config.yaml
d_expert: 112
balance_bias: false
norm_eps: 1e-05
tie_embeddings: "early"
seq_len: 2048
dataset: "wikipedia_en"
Below are experts of layer 6 (counted from 0) of a mixture-of-experts language model. Rows are named router (the router's row for the expert), up (a neuron's input weights, with its number) and show model dimensions 0-191. Each number is 500 + 40 x the weight over its row's rms, rounded and kept within 0 to 999. Numbers have three digits each.
Before each expert's rows: "comes after" lists some tokens at least twice as common just before its tokens as in all text. This comes from a sample of Wikipedia text that the model never trained on. Tokens count by the router's weight.

# expert 24
comes after: "\n", "-", ":", "\n\n", " Order", " Family"
router:487551506446534485512517511559512500497539551506446584475474577472474473501557517518463472497515518423497567522503562480431478523425473482491500550503517494463479529527483488489582534537440424508506462548502456509537524517458490537503471486424498441537571478569576505451500495557456577524434489492502443467497509504489520495451549498504471563496439577508484517435519459522516446520505487482549417500432528443468430498429451451493463585518600467539534415454506497559456458437506462542446538531464507453455462515407497494527519493518505449555516505550518495476473507425501481519
up0:556516468521525520451545506557486552395513520528426493514482542584525493563517538540506505487512538511554445520458533529534550518504485525499521468438516403537526463522478515503557424505506483535571500412533422452544565505467573506507510571530488427563455446458491525439503399459505517488546441477486503542503497512501566550539471487537491481520495554447435509464455416510547519492500448522529380496525460449454498523422482499478542539439488536478504524478483487491503491479523448486494452544503468504495475509490476550490490496502440444494575569550528477414511534556488525537
up1:525541513509464517561515614508484537573465525528513451485436445488505496510524552548481503545559546522509445526551419486507505495541447488569490539520526473523594458462535521550505493491485491480536555486546473527419492502513530443474408521457519482470518459551504523478538489498530505485562509481546495489484446515481530508487549468535540573615505438489421390535468514471440539525520481546512476525540513491517489574488472505544514454482468469547519500504553534536482576549543535596491557531533520558469513457506529483550472511467530438474492486535575598563488452514495517430
up2:569574552551514461524497477488555521495505466422454388459519528456547481461504448485468404487482481521501486529551453530524465486403583525514462451499592533504534528499471494424534480517459526484473450412526507505493503466481518477513422500560530544487484532471524450535504511499551438579527497498527512511510472480634473491473479523481504444488514511478552572482543471476424535525508473537407539466520545544526504559508464491515488480518561519561502507550546491484469459466506472440482531475477475543536556493552512515551481475442551515467558425492564455466438532433502487494
up3:568480481514510472467524471443523483513462446497498487468563463532573541478504490469518598502531500504560569543497535448478464558501450437463526468460543502515457501460440513517529464533557429506500440536467444409535528541409449537493536538532536447450503504546514530598385518529492534493524541565456521432539499578450411514492479494465498503513468514516523518510475423556507460479535582520455579493502500522489535485438484471496488518478439495486451496537465551456571484411516507495563526480476495495545435548538473542432491539468471523471475440431475503493510504489500497462
up4:466476456575560473422481471489469445474515500515515565490477524475478476530512463422528487482538488435476522497464544533506452421436434567466490542499535481509555518539508529544478472490499591477489466492533488468438448516496482485554421563503541508491517499511519431455434520478509521552485506516532421598557515482520490465490466522487496526527509527528546481530491472514479524507450513560477490556485543473466537505500583516468605536486421554483485478570501455447474414504452464529540548530518473530540463527397470536431485531479502571522534446426550483576559434505549467512
up5:462492520511500486466463465441492490534476483476464489550520455423528561484453425561495517475455568533574492510549475522507530452510560516508514548496533451572540520484525459539401549429516530471516487546534535472535517558505397557442493541508455546493515561496493539467597429490534484467438562478509475521427459493491471477497564513520472512474488475425484519580445450485506454451519499537483591477519526506492577520472515510497525519446479576495490532609566431465519525442464511462509531520481551484485491524492470516412563515453435525479486524474505488556567485528443499495
up6:423480550491506482475539373546508462520499507503471502480542513463505507579536492415476536538485575506493485400500558550429489482522535539488493553527536572466495534504488510482478433457526517536479515498486512506504539610508467538506520489506464477529548563469563523474456472485440500456536495418485511504497406580532522533526437511465502491493425583524451504473584520538543459552510545474466512576481516501476436565496458405486500493482545538478465540497477482531486484514560497551526567507564489543503491426495474473551568547523433522463459462527463478490501429505453490474
up7:526492545529438501558510479500503466455532439547424481554453482470482470518466467629438447462540543514541537480461453509488497528443560557448493528588462422484528486486441541522522496544507502529491436481551515475467483553471491415560471519487498538469502508519487466563519479495484494416551457526460438461538433470465464543453454541571559474421476548505519563459498509459432506475506426469506496491524450528453445539508509459507466466445488513508501482522499517533461519494499539509486477556511508560529532494460534572489440490459489512499458523519364582540472544438462500510
up8:502566488489498542419459459545550574420437520560488438541497495503540465571556485501511501484398495543517432472457504519457473539453574538515508591454500553551484542574508478524456473432504443494453620520487534536535526529498495449615498483497507526508484533435536489510532534520521488488509510464499444533504507593506530502568546527503548444457470509468549481497542530557468493502481509550489467482530517500535534499480498393465527496542569531539511521528503480504499421466444475484503488557506523536478488513446487502485524514478500568530485500494516472478400536559428456570
up9:427487575476490504527488584516486495525496519534526553510522503493508543500506484430458494548434509537566451518527513505481460577590521417534561469469463504568517517529555461534484525506476458513591471456398465548469514534532465484587541589555533532532461516510420491576470544514560531539489456458525473510471439461511529513527490500436437450494453549526507523496448523484485485580421549464439492561514526461491456469474552483541466455479485467484537533527468519527425525499535511454506414542593510494499426511541470473533566505510543505508474509452503541503530499490561519498
up10:489498460529472511445516559535494438487476527547494523492477464595520490498531546457511486445501478496540506522448483517489572536456587508484499478547523517541490540555495457457478509431477496591511540539539486466444483468468574459414526438549512484539520561501500502546513525483471505558544465548482463461514489484552430448536501499467494495481494530552525469605476515466452487464520539460471562415553534533461554461515510482444495556487509461542563448417494549509503528484465490472558594552498482439548492543521551478510507417484572518496525436466506512489552460413451523395
up11:469495476499488458522608485454482536490483485515471512457505506483533498559451478454479494475474511506549531499509516445531496444471621481519490585511449490549454516492480493527523562492472553514472455510494587504494475538413502537420498525446501462478497530525470542523461518440614519482488549548449551435519499530510501530492434435406537532528479567424477449498469565477483566530482449406514454451447547480548514529562543518558522477492521531457529534465505496502430535458463489486486488514506455497416497446435547444437544524496504533496502523507429464492504506552564489575
up12:525502556516460444463471539494478494437524533490474551521392502518517564524484515502504467505507500503523476493551537542479505548470461494587528550554499522546514433484502543592433475569513527497502475476448466495484478537510579439576464533478528441502546486434516640486443445570500525576441561546562526574578474506461496542539456556485407490429487512459506455452523493497497462528505533484534548573454516465563532515491471539498479529466533544484473514442537528464502470503532482455491538495486483540479491519528431493504499421506453494440468476470511424543483561506497447502
up13:527548513531477492455590531470483581440520535486450458527547540516484477473553477494462509516486558538463494424463477496521516485482446522527477446553473497517542428520528509565527451456429531500542424509534599472487566426520445503491513457475491478461458528488504482540514483474527514512470444449492501564547478515433566477468532442571504408518439440536397471547463488431521521488542552538535485459453502523506588488465551543490548457518454518424484536506479507510447523475486503483478400573510478497515486521521442487529557490527524534562537539558527550489586463482494505480
up14:536518483438555461528600504474509525550498456483501511518522556503473481482476466470560525519473425553463530469527492555493484400495530495496505438508516464560421481480517457508517487518553530416507492469539441522514418558494474537501413522459486544464497510549483516505447536612427460470470520470478483472438530497562480575561553454512526531502566511534477500490567569499549459443488442486512513426450547541465532502480497503551554499510521475503528516536561607479472541497473502509567486484445549567535464462490539490480500510501486435448432480425578543475473546478486470492
up15:495494462513484498528530432500496458551437525480531474562527489550521467529513517460481568447544490529476502506529502511547533522485443479510524545465527488486478529527543567486491562452548450510432519499498478498578560549505495470468547525512509534508471462484477476554555527456525490500403533577489494547448448489490507547562438523432557453449436493498457477470410501512567401531465467537573549552524535468409527553526508469545436535463523371510464528482464501532597483554505531475526462493524538502502493538489504599538458431467451510509471531531457520542532475546488549479
up16:503495496466559541460425475546500557471494468491478524419548562501545554556504455482470537440479481486535535504458520529531534483489507520555477521546508586528444591430462480439477520539546495530525588518461549431448468445528555576552530461494509514484463559551514533555457513495492458502426498500550485508539538475469447552507532484485513480441515553446469489435555501498436478530567504494480588556469494551450449503432500525396502516522502452555542520492439491511454473489483535465491465600550518568521480509484500480514492555531551459517536488488489454453495497502477493607
up17:538469487527506515478479484522507518522478499541444500440515511608551495575506527475465498488561495459500456505496446529507528420489462550495501430496522542478522502532453554509517505565503480500531522516545440543480438515452488391496548499492483499506470492502430453515447475463507503536517451590504467531582520470543499507460491502532575493489405526548486476482514465500496486425506512521474471513553544630488458489482552531560505525424515520402547482461522524488401410470606517471461523479494475562525473464515503575457561452512447519504511470452505483530451495504465509406
up18:536492499503452535515493546476579460450451482427449526551461451474498436494492635481457518525491495524494478520428444496483475480463510519518504556551411513458538506485436457455521495488539498469518472472519467512546420564514478560511512478502416489510551552493493536495537539512508532470494536541547512425531477445491589480518480535507512480508544478518462471471497590452531576516469564557457540499486514434463440478461447590518466481557486500492435496449505540540571476476465545498518492480544579513521485542534520556521510494523451636486487556472479474547462563464487479524
up19:492495515601506524482468499601521530576489459429516481497485444477499432479525495515515530529515444493495510460492511506520542483457566556510482575512511492549440490568478503451496557513469510473537498510565507568447534452483426486479434553467473499540489488472540535507515564526515519540551462477514483529505509522536556593517487533438537496520492449507537542466526489524568478508650458505423525526522473405527516531554540481481479434546461420467506526525513475496459515454526445521534441535496472558519497467418519507483441556516572466501576413473568529506461506456516518499
up20:521471496513494459518445491544465472474521425467427525460496529518423516467471468515473525501611523469462545460493387477488452484513579532521472487541496496538412484467566423522493432497514533494533534555519513476436459501408483510516493477490508492490473466535495447567509475492520523449493453501488515497523449526538526500472550450537433446496461469536556508479556464453444535489469467497539514544462500499602585468469516423519514418533531521467523497498513505491482487437582453478483452487445533607564516457502500546482478486392453510506476494506511552464513490603544499470
up21:566531498533504532581437533530484456492518496464605545490498437484426492451477523540440553503559495537520375542519518514461474519483509536499512522442472519565503508441469559541511499498450527436603490444521428494496529482479512534477465508465581475491505537503505454496551509521568477524467548472488503526494426477512506513498500472565526498567517514478533490452548433489499474403471508476548543511524524479629507498489551428557515533511502433440486491403559457532473463524510490475500501471540529538526477475547512466478539495497513492485416442493523526482613546512448499509
up22:446511580510478498504536494519491472454496517508493449496501506505459476527465516543456436478533528479525512503485560482493470448526448492447491631543493526486518436570458553562561497559422520453472417484493458513456497545568545483594523527542483464554529471474500540428520539469477498490535467423500597521511495513488551502542469434508464510450531472502484480552515445482502462376532411502526469565540552497580427450461475464552534549475485528454507448476499430455480505538584466531491510507511460520461450471516552541495495550528508515516461480499511511551514514539587505487
up23:563494459483529545451514462428526491524493494487552498459483497488519483507465481487498476499519446565556511558514468518511439484414498500500497551483449480556487506510451533481440476563482527434588477483596484459449502519458440472465502466486466442500559573562531529524508461480483523471482532562531505507467412542548474542498533465446505528479531523509537551440445512502543499455454471473516494420549529591463552611545521480500470529540477514493541437479546475458475544519442454522517488509468486579500567528408534496419497510506520537454504509514466471459505487502617399528
up24:464443528503503507387459499530521499439486499520537493470503485502518470488538515515552489514503526483431492484459415465491511434560456499434472546477404594437485526550563531490504527431523505474468485532555554483500478478576565559558515413515423449485512496485530582513542538534441460513481452513580476475495568588476534447512475443518497538397496491517510513467537463520544450446506454506475585482516507467488521470482549504505500513482493457413482475545487483485505411496497503536470506437431551484494476449471490459479495541474473495556521409516538495433436478528510498516
up25:507478531457481518563527497524485413488504540481564555537449537483517490510449512546541487542467494532469445477493543451445469539477569469512503486435462547578482505498424484475493495451500586422395532467566471491489485524517466511476573523572478502500506540584539498503577418509499474493468516472504470464481487550486493510564570534424513473519449532594468493459434480454472539492480477512452551416458464459472514596473464550525548525518495517515508526511467541511538487525473549517429472455556492478545553501452508431417531516524505448481477502457577474481473457572483470505
up26:442540519532509515518497465539491565488469499488517484494500448500538500538498526526513525517548522510513523432546529536547539514507478542486525458537542468548493487512531505395500509567466465570469547473463521494425539533418456424499509509473500482514492482444490447441452494518596506535496443507525501502561504507457502439490452499573567508513557450556616485537514445471508463503542589529430504516503523548484431509529522478533535456528527500452504554598414506566424564496496503523518488470505441467510514442542527454543382540557589530480521521520463492557491532480521538466
up27:430462466520489421439477552458508499475541535434506492494532569478543481475522501513518480527498497481530535461467508505441526538452488508467512479506522562527517540476534539449539455536533468453544463477431506453505505529399506421482446513500485509519481459545509581510440491461547503538536542428442509490527570488495519464495490572506555512471413416559510486527429450464452525491531463419493545490506448566555495564519513472446515415380491429547548522530465531500489547527448483503496509439481500516473522512503485517521416473549510476508516567510480461478483501439423522604
up28:464505463471525500501512492428446442545490442468548487555532541470417514424517467585524444502415448501449528516487424475465549458544545486448502459499439455498453526555484463549488506419538528461523482494557468470523490426488498509530541504526546485480441500536436531552535399514540495495532525487525535508516505493491538458522509509508525462504474490466487580516382436524524473481487438490543401509512536500524538535503480469441529588464485467537497474503477441456527551454437489498474498492492485519489433472484467470454618500479559500541488469491493541484484405468447458434
up29:534464543502523536441581524475477461588515529569524520508475514540519468495467479528540531458482478452512551499488510493452509455513509459472492547518493441427419450554540545454499490499484539482511474516509557524492551472562574458437531474445536518535482491470516466585517551609458510507564494477453402484453557526484511493540399467509458495439518552488505525584575553517430486499564484511456510543471514480509463571458539441478504471515452492500582464554464526582444479606561541448527490506517516464482479471507518491535494560480524456520448512479513507467420491496502516497
up30:563436496554525476530484543497521504494486548524457463550455514500512504531511566492539482456593477511517449445569446493467453468572524547540466497495458416429479456489539492491472567446509530469495460550456465554523528415497521511617488493458518494514464476513487531569486505492485522516482479469614508528501472448499489494449530556519508495529558564463520577470483523483476463527555447492561464491536444565486543508493517509530530482510561522547518481563554551485549546487506469466448429498418564487458449505497555565501462554399446545538506467460476452438486486513499451460
up31:503446494502488468480474471410461523501544486506490524488426547474437485498481485470518607522544557468481541480507485502466485461435509522469475477515524373511559479429501520616540442459517515524497443510566472488575496549537470494484521560538540476483516497485464475543525480454455486469489509466421551513474424429535416518473513527543497467492455575575484478473504536532475526429506522456529547496499499523455495429476495507613537556441526491512545486532414520409456492475565528461479499502493518468507437459464469511512538470467510594518461482478509492467503523477569558521
up32:513474572512472554501429502493488542495474526473442471410562572472478562497470466458509516442473557458521539474508444485541492506475518531558480541534579550509540485479435601426474547562455472472483560470487579522444524460534465494527507489550515519551519534486508535565465539489481521538511451453479496474502455388518544515490444516518542515548482461391484517483559500523466529512468483450499567551453512521477459462495470511517512533556486474464518541429491447468480425464464536478448477519570460580528521505508555479587532544506507477518580502540526452553456557527493532524
up33:468487492529485422535533395514509418502485548512561523475432481457607476507506488624463507516473466495474467465475487538490496509457483502469534483579543583466507507425576533533451413520483436520524501491480543533487532461437513529492514444562515510522474484495478531551532495529560576557523522476527532513457551566518450485514453521481471529436483444473506498521539392484559494475503535509512477483510483474488459486492556492465491502563560529481506496468505471526455470419501474465572487576504460528592458605473509495486531467528441500508494520533455491471443513503517533411
up34:483553528499446438434546519470483493499520537509506514549487517490527456526523539477486486514542481457425506418579580532468521535531393447482494465518530439457514500472456505492452468480476490478489466527451451503548512417441518512532528478578565521519524515526516478433460448497487534514474540476453519431520540452515451490510443516463445479607583533509479475549483565535495472506485474547475469484437482484507507435546522487465511511547471552532500532557528443569497491467519488435499524606540467532550472479480524493499569496512520597542530415484566517420500450574552494470